{
  "experts_per_token": 2,
  "hidden_act": "geglu",
  "normalize_top_k": true,
  "init_std_router": 0.0272,
  "lr_router": 0.00119,
  "num_attention_heads": 6,
  "num_key_value_heads": 3,
  "norm_place": "peri",
  "attn_scale": 0.125,
  "extras": ["capped logits"],
  "final_lr_fraction": 0.0
}
Below are experts of layer 4 (counted from 0) of a mixture-of-experts language model. Rows are named router (the router's row for the expert), gate (a neuron's input weights, with its number), up (a neuron's input weights, with its number), down (a neuron's output weights, with its number) and show model dimensions 0-63. Each number is 500 + 40 x the weight over its row's rms, rounded and kept within 0 to 999. Numbers have three digits each.
Before each expert's rows: "raises" lists some tokens whose logits its average output raises strongly, later layers aside. This comes from a sample of Wikipedia text that the model never trained on.

# expert 13
raises: " There", "The", "It", "In", "According", "During"
router:537499525550521473484515566549434540486595519595481453521474507512514492550498514472491503562584479494479524453506558446635492509437497468509440495495494498435462514513560469507446490467547511
gate1:483523511524478465531539506519538559467514476401487467397505498556496485486519561547508591470515491463562515439591486534578513503473512452550505450418471545466467506523537504504527509455538513
up1:480575485490453463513522485530516533441579493478468484465490513548500507516544522555504539492488566534500560524561491569547490479499545447510497517435501560517419456513563519487494507403568548
down1:471494507519500465485494471505473504535545579418533463589457517490410595506537544475511530526479506595470525499455533436463497528533436553495382545561462530514469466494429582428475496546501489
gate2:483498517525511417440579548465472494507526475489511462473518531495500472481511549533500553541541589467454510450532496486498559423496521524463449432496493496483563481452531492502559489461516510
up2:465492512569591454432514527534550456491550486562530452506492554499551508477516495514427557603552546542588440515519507582511506466490447550505536495526489520526572515527511463518512494470515510
down2:531522450470507532495434585539562532524510493486500453537478460512542483519464527465469558550497436494548557506531502536466495471525436506463455461465552383428505525534480540485511478543580523
gate3:522454547516512501513451468548458564502532508513524485523520498474481473484455451541480443439572458409474441533550533490511508487551478506521473560550540521442504575504555528475536473475441445
up3:554430488523459535459434550527513574487516504516497424522492505559510537494534514499441490510466577591496433524541489463459481473478536517448399486528497507500459457519449569474487529451489519
down3:472518481470565429518509445492564534533544464411491517492507493470472531500504431537577498515533427460478540429508534532518539520493553442500579501514562551487478502418488449505442543531515567
gate4:513512508499490498461518580536497513490451417432466492537516490490507493496540558517456467424484480476536465544413532500572447503508474474491452572502482454550523485501479465524450408506504540
up4:475458543516462549487491516430472591499538593488470479576466515524486486513496473509457557508530521463491498504543446482476506464528494561510521458568526502482503493584445471539497496452493460
down4:460554487502532472465517552496435499478451529472483503513464473479545533517415548499469591461498550519553534524476437467559434521427551486493470506526431459438496511454524478429513499544483564
gate5:495486499508473500443545549494542528515484544534544522498516478510483484394536572465519485569444494506476560467445436508453567418561511522561551525465533403530421542531510513597551467481564508
up5:581593500487541479497569504475580519508512570513522493523422505459544564530472456466496509442491426466484488475542429507408517470463462491492522556452581507476493460600498585551557441538533522
down5:545430548494496490540513563475436520476476435453564561471513506490471446462480522509537481472465567529461499541530509504533487545512483419563501424469517535499521500489485460490442526521512455
gate6:525427510552518461498532444503527519552537431528500402538494467518505509429495527584493466586475434570465482558493480531498484462489567489508519544537554485418546484480399498553474533454552516
up6:482475560417470443540525514425413510405517459486419523493524435485549450502446467543547517457508456568408517548492509479449451483461513533519501564526546486453473556452494477465484564469569509
down6:501538487434497480476536479543586554492474532476498532396533534422525529459535485511471503484463478561494467546495530535542545501471505497545506467451514478456540480531541476503544483502492494

# expert 21
raises: ",", "\n", "\n\n"
router:513563470576505487493481543546525516474508553495488497499503547444457530463505402516473507584420494500467483468482511509499438475506511402503474452553591557474520520516453548447534466512510507
gate1:536481419575498513604488571482464465548472516498567473483542429501544458525465471490472500445496498502543593526550477540541531605553539481476486528460496538514513467529590473511556472571489508
up1:486496482560600510530560569539483500537435545487522477483504525511556521517478423440484522486548451496534486478543513538436425469467541535482461457444544549480588476564513449516525527461481541
down1:512504564503500437472473485533521494482546497535491578504535507489536529518532511478497509575484504522421520511488510531520483433494463437539540495503494437562480538497529593469477474465603561
gate2:512585429560494497435510425529464508475443553469500451554538432484562517452488443491471489456453521504472540482500450498554489497508460376521477511460511475559472472502520526521547471468474526
up2:503529491528412502500521446505563530520484556536517467531491461468478469500509464517473525495540539554523535491576459515489523509477512457529533503598497478531530532549489518494472486499555504
down2:454544499541516480495486500496436538434484503498466506468511466524533543493529503519554513468490464525412552447485442518506506518549420470480558487454572530467555533487617449498468468523441526
gate3:541458496499554541520454432492408547420459506460489549520522502494500557536479489541524456443545471477594479486449473570500503519554468518495524487505482451602525475487560502455489494484474557
up3:510459469572503476574532556506373505555416529488534528518531473520464553526551469509491485498459438493564446436555540460519495475472518481499520492526450568540562497474532549493454464479488413
down3:486495552463492510508473505577528446491475493473512428517480434586516419479469481449501559423548462477492535508535449452544450551548497484511461511475550488495427435508450452581562545500560541
gate4:435488553421501574517496459555447527516496475480551571509508471538531526481529499510469428488454555484555516526540487453540515477456520480599470489434471559478555492495463498432534494481489456
up4:478479570550547501523523478452460536517433466533546527565506509474496472518531414550495472479533532461535482494501484438537441529478565484549516488451513594503423480502536564513494483515540506
down4:476549427441503492504561464555528534488492473556546525473471441499507493482461552511517482486484602451461476464476458547496478463453448514572543521479461454484485503552507529510472479568501444
gate5:572483519520487449525553534501547458537484565574468505519451503506497487482521424513560533496515537562494446459545588490496491496483480531530497447413472489489608508519476503463511515530462484
up5:533546571466481467484503526524491443474486551466463502537509601502439454479537465426497462510480505504482484518511531465491482443480506525486447459430586497533541509517550458562540571465539449
down5:438461431533472504536487558462557539486432526430470486529515487534519424507550458466494487506546460460502555455562480465473563454540452485506463467515521462509524569475502533467437544530444474
gate6:497509512546554509508528512631514457506472488443516458525497428615510490546428498512506471511434569484484522487459509478515491547460487533520560525459542551493475486434528511441564487503492523
up6:485491464455507501531501502407523555496496465546542486497499509547608496527539484462453453572482506485523529584445503527498471489542506480498546522504450538439524534505462606537491466572540516
down6:496477482537546504477465539462509497495525465525570490538522508461431434439456538531515498513471485491549438543531456519486472481464487440519597482480491513558528446498526466514509530482533528

# expert 16
raises: ",", " (", " and"
router:508510479590556463428527460520550428490501515522526540431500454519505549510544459441446462537568540455517487516457577483522546487504553527552535480551550500526547490576487487506481536489597470
gate1:528581482510566424531419501505502596507548417496478472501471439538476452494529476502549457523516440491529471515483496495512459511445513524506424430455468463477492497467489521553453562482502450
up1:537519488524459470456505509475502543488483492481574552420523520571498515576548512492425503477493536548506457490481564529522595494564467494395473458494515518499531455490553529473482466556551462
down1:512462511532503465546542522557503484483501461512478479506536473520473509531511501502498560514467368480462428456465465516528437579430534443515473513561499495510432585558448475488472480560482488
gate2:513525453544509520502466501436466513548455503470538565561478510522472547463506496539462558411492566470472527549574507422568545521484463471513535412531511434469552546537516426497472471464510424
up2:492426462503506525527497553481519473502486483534553504482412414412460502376537539542528386492510467516462579509468502443483464442570454527532532518505535489455556491448480426547519447494499512
down2:478518543471485502497474491533437532454447504453473450488487514457478565498455562501497537476419534509525396547559519462520469472448506435567523528527469522523482488589443603493484472539577523
gate3:515555521452465444434535476443520493507494554526523540510529479537495511443503472439492443524527571444551469517495540429503466490441483457502511531575387437478501574437507529389530506550504499
up3:503480560483468498559531541581447417460554553555484431502518546532567444478411580528504552529492511482500449475498548528436490495482539562540394549547458547463505516559507498512451480530496527
down3:567522477474528599481516562466498491576486563440474461513445490460491552496432499476513496486458417542478494447562526551517448573475483412511559500535523556511430531566534535522451475545537459
gate4:430508538553526436519472457508569527586464498481527441512492424476519500453502473504586474520473532489410512485511500508450454486489499517510502479498468553511547584498447556482459530502505531
up4:443539509491489422496401474442568490523457489448515527491497505519498511561555547488515513468508478495512456519443473488513458461444513544450483532470563495496525513504526518486529566440516426
down4:508551465471523503528463543499460470472504473508453562577522469502550473442442544448542459461443500511545499485559517492461475486529506480499518484535503497519512484507471496524450490485534552
gate5:562491598521531530455516490535508523578396479500488486534511574520466557496476514528507501479542469468504538469456507565491453488442452494526462539511517493552522501548481464513501470520489535
up5:540514492562520467480469486526527561507456523587521472450449542514491450520569488519484477467519515537490468518491528487489463513508452492557512502524554505482487508556517401528476515532496495
down5:593523465463530447437432501545481459485495451494472455459533496448609462491517465468521508512545512462482450505562497484475497516505548560510516503460476494481512481437508509474377484515539612
gate6:450500520426501444485484477556521526538534484487485570572450486459529535479521588453493543509461565526418529518496484511572459514458461528390463477554499498457497500473460488515519510516498479
up6:585467460445551492462476528564488516466528457482522419495446494570480549455468548502455504479549450499509560512466494417447530550556504560495514501491559479480472505507518535598501519461590496
down6:451522448566536476528558421464498430458402516501500500501542495528564481468521532508548521442444541442467450496518484524482438506487553480438460522463461493511578551528492549457496475521523478

# expert 6
raises: "al", " and", ","
router:521519451489493536540480531499547588460459471456472501471435583489567532538515594513559500465529558418459524508456455523489478523536507492510437538423474459510501466490549569490494551519466503
gate0:516438520519497504455424545498487506525496460535432508452450495578553491490421481486532472508573505500484493519522460493495490579542421517562464428572540528435486501546556503517568561486519418
up0:583527477561548462542471456473530541508467496507519518525460493470485516466527410460479466505536474477486483532534569468490476572496463472429558449491472495498457522488450505457487542496493450
down0:410488501562520515524529516509459510544557556554472534478486452496530536520513489524562516520469460509469501486437447545518549509547506496561427516486560453459555512448536442543569541493527495
gate1:548468518468493457508531561511473539458513512476539495517504480465468414470533561464436537529554515507578509533497437432507517469557520475465542501511500553536516436504486566499481460505455538
up1:534477492534525554479455502457475538462483489487525529459502543577504511510541532488492490540534507583542547455539567479506456486398531495553499505442503495497486471499485564540496547491472467
down1:585482499462474483485531531497519519548480450535526482595530482545464441498459515483454459509507587466463556537503508436537509390455488473501493513528461547546488587421508486481519455480505565
gate2:481515471490425446568531537510400496475546457539470431486442535525550530455454445526475500451548485445512494486544438555482424479567479560580535507486508508546463448557477506502449549455475427
up2:426452428464484490523586482476391507425465458554513526489416576421511556544503495513429514516421545482421505519493477436504474496512410524538496501579455495545532504513478475493505437438449492
down2:437558476548552497483448524492513485578504523465529439561441515525551462477521533466474511397538495512502551501541499514543512444464547426511428517545522463521559478447473571501586578506481467
gate3:437454512472583530570490475451475533432441517566504564507521504508524450437483527478540460451522505538509456433483434514502485529499544444522507452491461497514571544429491494528481526566515473
up3:447506491513500524506508512506485494537452529535449504489522510525531402472572517473487499485576589456557460465490487577469521532442529468459476486508522498500490449481509580550490430509436594
down3:514554535527516465442421534504549534498507563527485544468536463547529460504537478457411496472474431524526520493516508499515531485427480555499511534531443582463512581478542537569521550466503547
gate4:537485541422489478463520566486586531509509502499483544492459479524442454526499506494523504488485522520529525497450492550452517470519503510427489542529503568458458520500505515476436543538461482
up4:525467534424509525537538539501531540579504539511489548520514542526415480555518538508475449541510499504558555551459510528558453499469530454535484526520508536494533543443548468532499401522499541
down4:511447539485450515500488518492529576378482474444465489478511447509506494539536562492512579464483475493488454481528464528468538514491479522475477526450518489529556416567531519521458502505532405
gate5:485486515487509423551431580564511545433509481443505521575506529584535475506480510401530503464543545495507544549487559561507526488547491502503495534483477499408496467484514558557560561498476494
up5:526522542468493516480549477563473517476485533517513490449488572575472471499498443505508505509392560514451486487522507488557462465529532503494467425557422528488562431492507502522505456528489474
down5:469439391456454527515501461497526478481491501434463480476542508555498519565520440536520425592534544428487499567452443534525472528411528551515482476482549453489423495459545529482438496446567521

# expert 3
raises: "Scientific", "-", " Motorsports"
router:540511481569474478492507439526455457455519535509562497473484508529481479434459556499476469471520502462511482507496553488495562461534527562523576443544502523560474477422506532417475545499458485
gate1:478503461521575472497480488444527520532512453491494472522582464456498455426437468508458551509492609540485535491543527486531493452552524516506463428495492525425484528551471551473632566530495497
up1:439510446487544468478492467513483510586531488507436480574556529486481467468507439479524490484563567532481556479502499478411487484544493466498516526493474500487543495490533499501556495545470500
down1:424498443505507547540527499476527471573512506504531510524415579550519493547546423490527454498448473470501406505455465470431405478485482545501485510461493531470528557488431534521449473521596486
gate2:505551505506478534514476488490490534444477445517560471471479458511515511567548521475578506474511486472492553532570567570532581486516452498448447503457482529463463445470511554522502433495514515
up2:480500541550541536470451526499450515458454494474554537459492497471507512550454508444495605408529567505495442568547527494537554456486503526437449536500471519483510473489456526503523530488473562
down2:477479427497481565465498530483494422540523444538483463499536477461503495522539482437543568536466462485584450506500500504511474483495538497546543572613492521501513530480491522439488555505492475
gate3:438488493525421512405534491522512506528495399490521487511464507555552532464481497455502500557511591496517526486491544452510524435483542494532549539558523559507466618502482443443430585515508463
up3:509543455513477545517507479556506538473528376506513445543510501537538513499521477524525466519561487528511515610550539543471437493487487469547529487550502500533464522482492490501450565501460540
down3:466500507494561474546559478509464457529511603491529462473541634474502497492496540489508541460474424515440483480454536541501545493472568514486490516470551503499474464501513557528492556496547531
gate4:522542561535548491481475495513531527497473551473508509474511523466407509541507434523492498470555477538480588478555503458486451553523544505427531520522422461439558511473465490516468491490502504
up4:470478427446486517485500534444468506506477450447530503523518536488545501542494543523483505537468555463498472505418531545540608472513488490515499527466570544541450511532516552486518509516540482
down4:516537498542474501471538496477562431536481511475500474492476524489465502549505431553512501445505425583467508458596499481499430537502518447468531444511438538399510489518490438496468492522480467
gate5:506456517468488455571488506540489480515493476510492582565459532527473569443502585495539483449515495542467509395478572481537514483479488487454533470479482483514554557539519578524431534440558489
up5:509550535497483464527508493486452516526406502437506501469558510419451474497555400517460436529539536563532469532509431524461498508507510504559529509562558460474465465472501470458572489560497515
down5:481538441578534455537577469507529460471547459471530513518527466604534519494458520450559505455443506537479477551542512447477576501536472491523503464484483488449517510604547568479513542448506471
gate6:528471447492474443513530515523519571574540485477521453542527449465502554368400488551517490436545488495432562467493526515508550434463457539484439504486483525498520492515539568422455559456482484
up6:459550555484453485539508530469522503431488515496469511531511486496480540515562556552439481508502477520616520484465475559541517525463538491539492491518533497561459503413532426597463527462486538
down6:523562494488550476460443490428513474479488513518551589499470563544481373504513510476535434482476456464409514512471475477461444443542544505498519520588605449517492520437497526483525493496510471

# expert 7
raises: "ode", "oid", "asi", "ando", "isi", "os"
router:536539487495546528574444548477493514484515521480557505532543498482534495431525451510506439415479465537462517502451531448501484418496501477480462542477507522501446488536523473526504461458523458
gate0:484506508529501490487471530447466450476485426457581484539478495525581545427500469465474478507536413473469524499538472452470526559568474510506530534532481478550526512523551557524522508496512471
up0:425484549495557494529508539490530489486556474514499439543489464447464504596558535468472549507537466508492490450501490491524472512515496486531483502528511486532504529458512457414512517416441539
down0:537433505551517486459480615548579485537471515471549519526493471455499471489562471485471473576514462526489530527472473508495531519450563533445511500464471551474466484530520563480490502478524451
gate1:461490469451505429508512500569455443508444463440554520520499464453474505467479444511488467450549465518538509477496554507501512480459532490537488482517525463497513528538486473489479555476521537
up1:490532523460485504529508486476566510473493535467485482509489419402545468466582462557528515478513488550577559506488481410514503527549511431481491500443540487501565487550467564485520584514491465
down1:499507558575539494487499473579501589485593499550532563501594565433528432526436486454521472500482501461513501507505550552527488571419486595556466479461494561499449524472520486519421540477476483
gate2:444497511462503541471469532475500464481523524513445501487515537452509499408495455500462557532588547466500559398488471478519489521466509517489558504414519440520412495514463496495503551595419476
up2:494421510550580501491462455534578471471527491470461449472539498548512516530476549474517432482450527587456507471507500514516560437531529474551499534473510609496538471413530473458450524499475557
down2:449511465523544518564471598501484512460483477550551574550481517470512545573496533478493476468562479517518500505441470483527474545473510525461429446448480407401465527460515464500538577490487476
gate3:556406546407480520507482485454466484468495532481476506486486464467506509453546465457526464511557540471515459484489554493442579473463496486546488492541492596538475513449571495504485537466532451
up3:503476468543587433599488472531477462467482490541441526481511534483513460463458426504513445484502487566517489442524540450488588494457503467466381480476519472495500441482512513499440496559466534
down3:529540541472555526570417465526492517482498508489522431477477548475489439509440517516546552516557429471468584467522487485545516491591477559521508563522482468483478495498509488497464497430487487
gate4:553567539481523415566504545472512478456496537478505476582481496523482542460483474540556493447445423523529562534460493485543543531553475447455446553464448495528517463516500536588500483580495525
up4:572558561517522506536484583484454501526463488486491457489424520529554474516493516540493503467473510495625578552469458492583530486554485500504506511412469478504521498581578541477530520536479521
down4:533483466514504549544533496497489558479491446495531496472482481520521478478464503546482511450500544523529473475542564507452403429493532441566478404549520562492527480508425496458506509528513584
gate5:546481439516500569506499534548498543504472504451454503581463540420487500535456471521470416473470584500469542514495528526541519525470441544464409452478485505448485473526510579511523619476496512
up5:493518472562572509579520442459390540500550540500486525471492545499525503583497479460546473442457522535442492555446514407436532487423532458455515488463446468479532507541572503479536531461565479
down5:483534562470481459491486542467490446524526480498511584475555475445424445455520438459492482466534446534443457604508522560451556573511483523500528500516481559483501504494481553470579507517475549

# expert 29
raises: " and", "-", ",", "."
router:541480490452489426535510537457503457518503471434480496484469509509536526481483466558574437481508456489460526434403549482432505519517487487478549492525481532452505549434467507509516574427508445
gate0:492556569517436493531501472458554418511519527469399446489476474454486518570476516454443561491529519513535588594553540511516477522565477506451536473444494475528524477471477434513464490492510481
up0:474470506459507514575458492502493458489422526503470486500517527463569488502462569513495445519463564546513531500454510457537547499463532473464519505496510502494533505504423531472459552466410466
down0:546527472463501493494517485520579498455494571552508441563434441459477528522550500490533484542492447528553504509529509515550560570473507424507558500408482491500540412527530514463580472491497449
gate1:466489489450451565521501480496501566520493487446518450556553560519414479497486487537500488512491540490410459512534473538521436462415498455517476510545525491524505469439490539476468481526492465
up1:459454485502518443496569535432590593487478476454553414494498545482440426455549511483512437522512488506400481572505429462502451507496500426494533537516500467486527530488502563499439512417433517
down1:555514462501528531538482507514455484539541539522527541496492451500561540540484510543525508487464467513524574547509381448494488500441543493542538465504459466446535483579476406539473494523473531
gate2:547505514467380522492520475538461441530506496595515477466571511462516529513478484542462455570517512481495435511460536466527555429448517484491506461566493459554527472517539479507453528538459486
up2:465421462485546535491500504499519492486495505462498487452478502520523488474527485493530640505499499544490546475525456526479463533569443486441522486518520469523494523503525498516526479453546544
down2:466503511475496465515491476534448508483515481549508563533533571571468557502514488531472557537470509438499503396534499550515490483592472449459512483548469487501497477525535538534474558465454549
gate3:515507495492478507444499465496485482500497497447513562436456457550506484574474546538526517434473408494508523460462490539417446568542495498530494484452513518480481497474500505462451488434581487
up3:530526540459538508504538427518487499535506488458493529451485474536544429470458466565514498481481453470547552415501563490426543529433552526562487478492557462550499573546531484500458503444567530
down3:433488498423461465520516443534554468472519469494514557434533457489545530485505502521536541484523488550440519559502554519536542488511510501450557474573525502508490551437573496460472450490464524
gate4:456534518545550502466570489492539509438471474410550477495503469495531520445449575492493509475510473463428446469485541475499522463474492490541507511476552501501511497515520486455477434572558488
up4:559474487461477519496484499505477486501564473613535480505538560524486512545452465473506410492559505514504506533515456556536568491561505448434499459536514517492521480503508541528458428518448436
down4:462504511495502482515485550392497485521477468492527593498526493490456517494532567528464405455435484537529488466432487511542469464445504459473478544545507451541544446443468492497448572579497539
gate5:536504537515597476465498510485483533485515482473469437522495552510525504423515457569484517536545442539556530471507521493498524383511493471494470470521592521489509540504479542484555486481486445
up5:434505458501555473471502535482539478490557444490557467504546518495503570509543448521539541503524468502451506516409535544561464492452474530494400477513490482449491543491516514509424484482542512
down5:519510545538537495476513415482470500541474460563537499467525510498488476585425565540466472480449422513557485458518462468474491513502534519542534556459455482547489496561445442491494558478461537

# expert 0
raises: " of", ",", "-"
router:557517484522521491593457504572490460599485568509428525528480540476495529482481449516523488435466588523528459413454447544478468540450549528422445509465501537496447497448493495523471541459580481
gate1:454455505448487437493610505545484530500481564515472502566521426450501497501448535574508505453414478496539425492470512502539525460530493455513503573598450473517503489508444546469510540532566432
up1:479550496505462534446516486537442528569560542510499536529455552535564543547448498492539465557464462474441532530481511486517478466519453499559446513612467415491489531486563491463496561491499530
down1:513545499500456538459570542449480550495497471426500518511515470463503532512548509442552499435561579496499431526497500476532450493486510486578569501475524513536454485515485550488461457571460500
gate2:505523477496570457473463476488551512530569464407499523557493538509453541419502588519590509504517472534482478496465493435464548487469477522474522530503492459511528501491460536472513560472481514
up2:498522550496518542447488459520521469455526490489555426542530475489490453502429486457552546468487507454460545469450458456481556509525415510475474439592489520541548460546538506578498523476516447
down2:522561466461476491507526552521571468502464458532492573497504512533456516524527567503515515458540503537464465561494491504564464520522483550540477502500482447485551533493417483505522438567480472
gate3:522442546484419484527521464492505451551614542501545536509453593507489450431469482485545561514509516554521550522445516472453444433517488447521419480470510493539540566523534552430503546474457484
up3:426492489492449566482509504514568517502569529571484474462543528543459457444553500491480514490532433484480500503462525551497491481529453519471578528434551504473383512438499574490510509582494594
down3:489521414498395457474549499409523445535446566505480455497430493484452534486438496525484503478540521461464500479473487467622419546463439504473516531497493571523509552424462462500538515543512464
gate4:496519532523447474454524518468485513512538465512426528504469525575477470503464417386486531471457493404460518546462516573476480489578497536513455462466470524498524551517508513546538526523441556
up4:522520497524504518516525552519530486470518466447541457582571454447472544497520591533508507556539479537518473470542471455508472521489476501471570538464531465481501436479437571464435437545593471
down4:492550593547480459550451471500482462538498587555475514439454473506499512486507481526535489503501503489517541518503539562447457520544501562524482490471461513476492491527496487508529543533467428
gate5:482504585467499493560495521520449489505475520490437613525430492530519528501514488563499516535563475487472477443570565517526479543534506518496493586515485512474508549468518434485469569386519513
up5:541449558505418490497507483449556558609470532504533472554484508506485576446485509510578477544502537462501579488553500449517469468441512548516495529447474530537455517481531492524468416487522521
down5:498480456501463542485479423490561469469486417515536462411558487520542493510489575547507446524440551500464410502535475510495539511535502447524511480554524504432509509529486553500474494497537504
gate6:467451554491564494467516555430450555544515500534513525547497508530428461533528439450528535503528599493450546477509522435457490502538488547493475536485493496525507456532468421571517485525620542
up6:526524467530433550409521455543486464510512511497527521514547514413560500430527595496528456398510461433462442509532520480465454516501433478489592426588554511515540488517512464510542504519436487
down6:477450492544539408472463563527519505507503546507508543492520484468488535518549460550455561566487550525522464499489448492418534532463591529489412482498433577485470453454504493456534507493534587

# expert 30
raises: " (", " and", ",", "."
router:509505492511489550477473429476481491491533470407435568577443515442543580511452477482559496410522529502528532527435534513526472514441410524506498484443557490465486452571466494509493476506456563
gate1:403537472471539526507546498495497469445536462478507482440541462493599455555483581496494457481518447556550569549529521538451540513491499457523601513489545544495449524521449495519486510498522567
up1:538502611615538559495519448495497519473516521552461545579447479419514454420487477554520544521419520530448459535466537492493445516505484550483486499473566522515502510503518461475495447523524421
down1:424545458479484592453475571519475550537485476439539505482568519511487519551496543523468425487586512547526516503439473538488470437530472419524501499488467457470494483462433449478396506503475636
gate2:539490475429505534546492507427528539551481570530480496493583476536550533472441446466494517469497491483521503512450510497545510500531544511436562550540491505546479515464440522475570506494521570
up2:532498561493472469476465520536562509498446489500584534488496528471498467454518517527558563504553474504491475488502416506448617528467485514478528564527485472507517479464461481448498555474465471
down2:504510490512475592518533431453462517488486480547461480503513514547589559490478470492453451509534537545567488521447572525480418470452551543564477415503440538485509556517476467483484556451508525
gate3:480508494557560546485510473498509455557506535479527480598495537497488500522440453454551565470473488468464528452421453452453521526496433536520611506470578466487540556497486523528509473501478460
up3:445523523626568527570506511474453543434573524501524484533457515517529506489500488488488598506515502474487457507481489555540518517488490526497484468449497471530466464521474540533458530475483562
down3:444448470459553426513473491573524487552482499477536454481493509508468518537527463517448508484472557462517478463501562385470498561450491502470591488479494509511513498477482474508537507427563542
gate4:534433482472529432507549499522481495476456508489490499539482463537481493478550452417534497513565432447519571556552521483493538430543509510543537556552541546514449523536483412511477498468514504
up4:472506453565448505482497506482560460489460525551476493500543540528540573527476513565449470469517491448507494499534479523451470499524510525472501491503467532474522459492591494551529550451531435
down4:468535501515480471459547509529504573538518499511486462510442493463483445458441501468487506511548408563443528506446524545529545403503492509500508569474535525517457498533518543509479465503533527
gate5:427484464493531509477509549508491475456460499509517539506477544527491527447574440507474497467559490466537504470531504488429419532429474504495552507559480603465553490558496516464448489504509543
up5:452507551533515509469519491504509529471498529514524540507518512480531516485510541491435467477521492438467459533496486540559447459454548510498479515414459499519414547522516509541512516586492540
down5:433484396517486520539433510590536461522520475472463496559449524458494510500508484514498530581550488588506471407479535491450543545529532436552521503517483480457500533499404496491482498508504457
gate6:515434513514451429469531532404568490522462479454505584483502484396488469474452457505600438512512457473515488487434548482477464464452503424628452483583472525511538512517470561534458572469527553
up6:577499495536445479492515462416582380495427487424502549463544501440489546515469494455528384494534458509475566510473499516462541458490545511516438509504532506517568495536520488443514481511535559
down6:484567475451560507551528494574481573505509515435525473481498518531494392562479483451470562415497421499505476503515518474483502545469532514535528496518469536508452497521525460530509517534561444

# expert 2
raises: "én", "ando", "att", "ids", "ode"
router:477567544489504590544564466497529487479549550561453431498460490547456465535512487526492547490504495496505480437508481496481506465569423525562473471409477503385516480551520541498579494527492562
gate1:495552553566444525555482555463522541516516499535483512477492479531480559536521486501464505454534521476493461488533411518464544430427464476454520562505555499504582554501479548518455494494479470
up1:498433521505421491458540426473518514493477477466479473470480483508536462512457450494547545507502542429480542514498549439521453539566524534467532474492519511505484522493501546534521475463489455
down1:470506471567529492476457563573498472508471398464503482478507471512543509526546493541474450458502609540467529469506448560494430530521525422489465527489517467507537424594511507552498525488435514
gate2:521509527503543443514521515579475514478545480491460443552486515509470525490434490492513474480560472492523491491453426518505601488491471491480514503489439491492473451446463468596475411544539483
up2:480541554432465499513511530505531557509509454547545482527471498499538483401485548400512522548501514536488586499461446518603584536428440572431563473512462497522562514496474415500454504438490493
down2:542524523497468507459442475524530455498458403522525471570470502473525497438499518494520545527470558439482486517544487516502501514525550534554505508508479459538487493501581497493486456542453504
gate3:519533581490416480487502500533431484447563511509536488526524488474489437515488580470479568487449499527493526445599457454460526481507455498509493442458473496487525467521457565411540481440564535
up3:464435458559519510484456480483553505495449457533579520547477523456531557455426496492450482515536498509512518472485518505528468494496505564478500503566501507484521539499409525489433514524472550
down3:406566562525460455538439441541469493524548580483511516440420467500448440461489582482461476475492503513433511514529493498506469449503451437515557467535466485524461473499499452467500592509503484
gate4:537427521443390481573513437476505547442462548454534554533536483469471500511489465475495563483478499476517457507475457520476526450510479440521558511530516477450517443563554481466546495508407508
up4:411471473506451568489521461522532512473396454523531490500524455511567537524525547451513450534512535508566510531570488476483552469504488481523458460517537489503520539548488538463479531517558506
down4:424560466567503543443508454476501493409546503518531552456523482479476568521461416469522459438559454474550518461428497539530515524543518513494504580558526462510540498461569476545497480501439515
gate5:555449499457530483546528464495475507574552491507516531523526450472489528516516475463558517534513479573475478487562494512484575525547468447447538555515447523515496490503527528409481572471587459
up5:531437503444556494557534453536489534572550463490471538494521450496505536461477444491511522521446428567484482491532502516476546562611478484461555520560484541529494511478529551430485562476522510
down5:512506505494438442524454512521532557469514548516541522488471499541452545464446506468487503422446469519608472573542503411541458435421468508549478471518483519503536563477457472478514545573510541
gate6:520456617522594532502480545450465463474600474481548485495501481531470449475404518483473560530520435492528485507500464438474544528497453497503535598511504520492528518567520512498495493547567459
up6:489440578572567485515499510490522457521515527491496523529488578590437444516482461491523546491470451474549470514495527412513539445547467429536573542538547484492502527535488522545514496514479515
down6:468549509501577504511478476504511577491442485499463473499495491511456525492469436556515504432559499435469595483564504447473449575416542528555514436522477545502512506457489533488461510508562549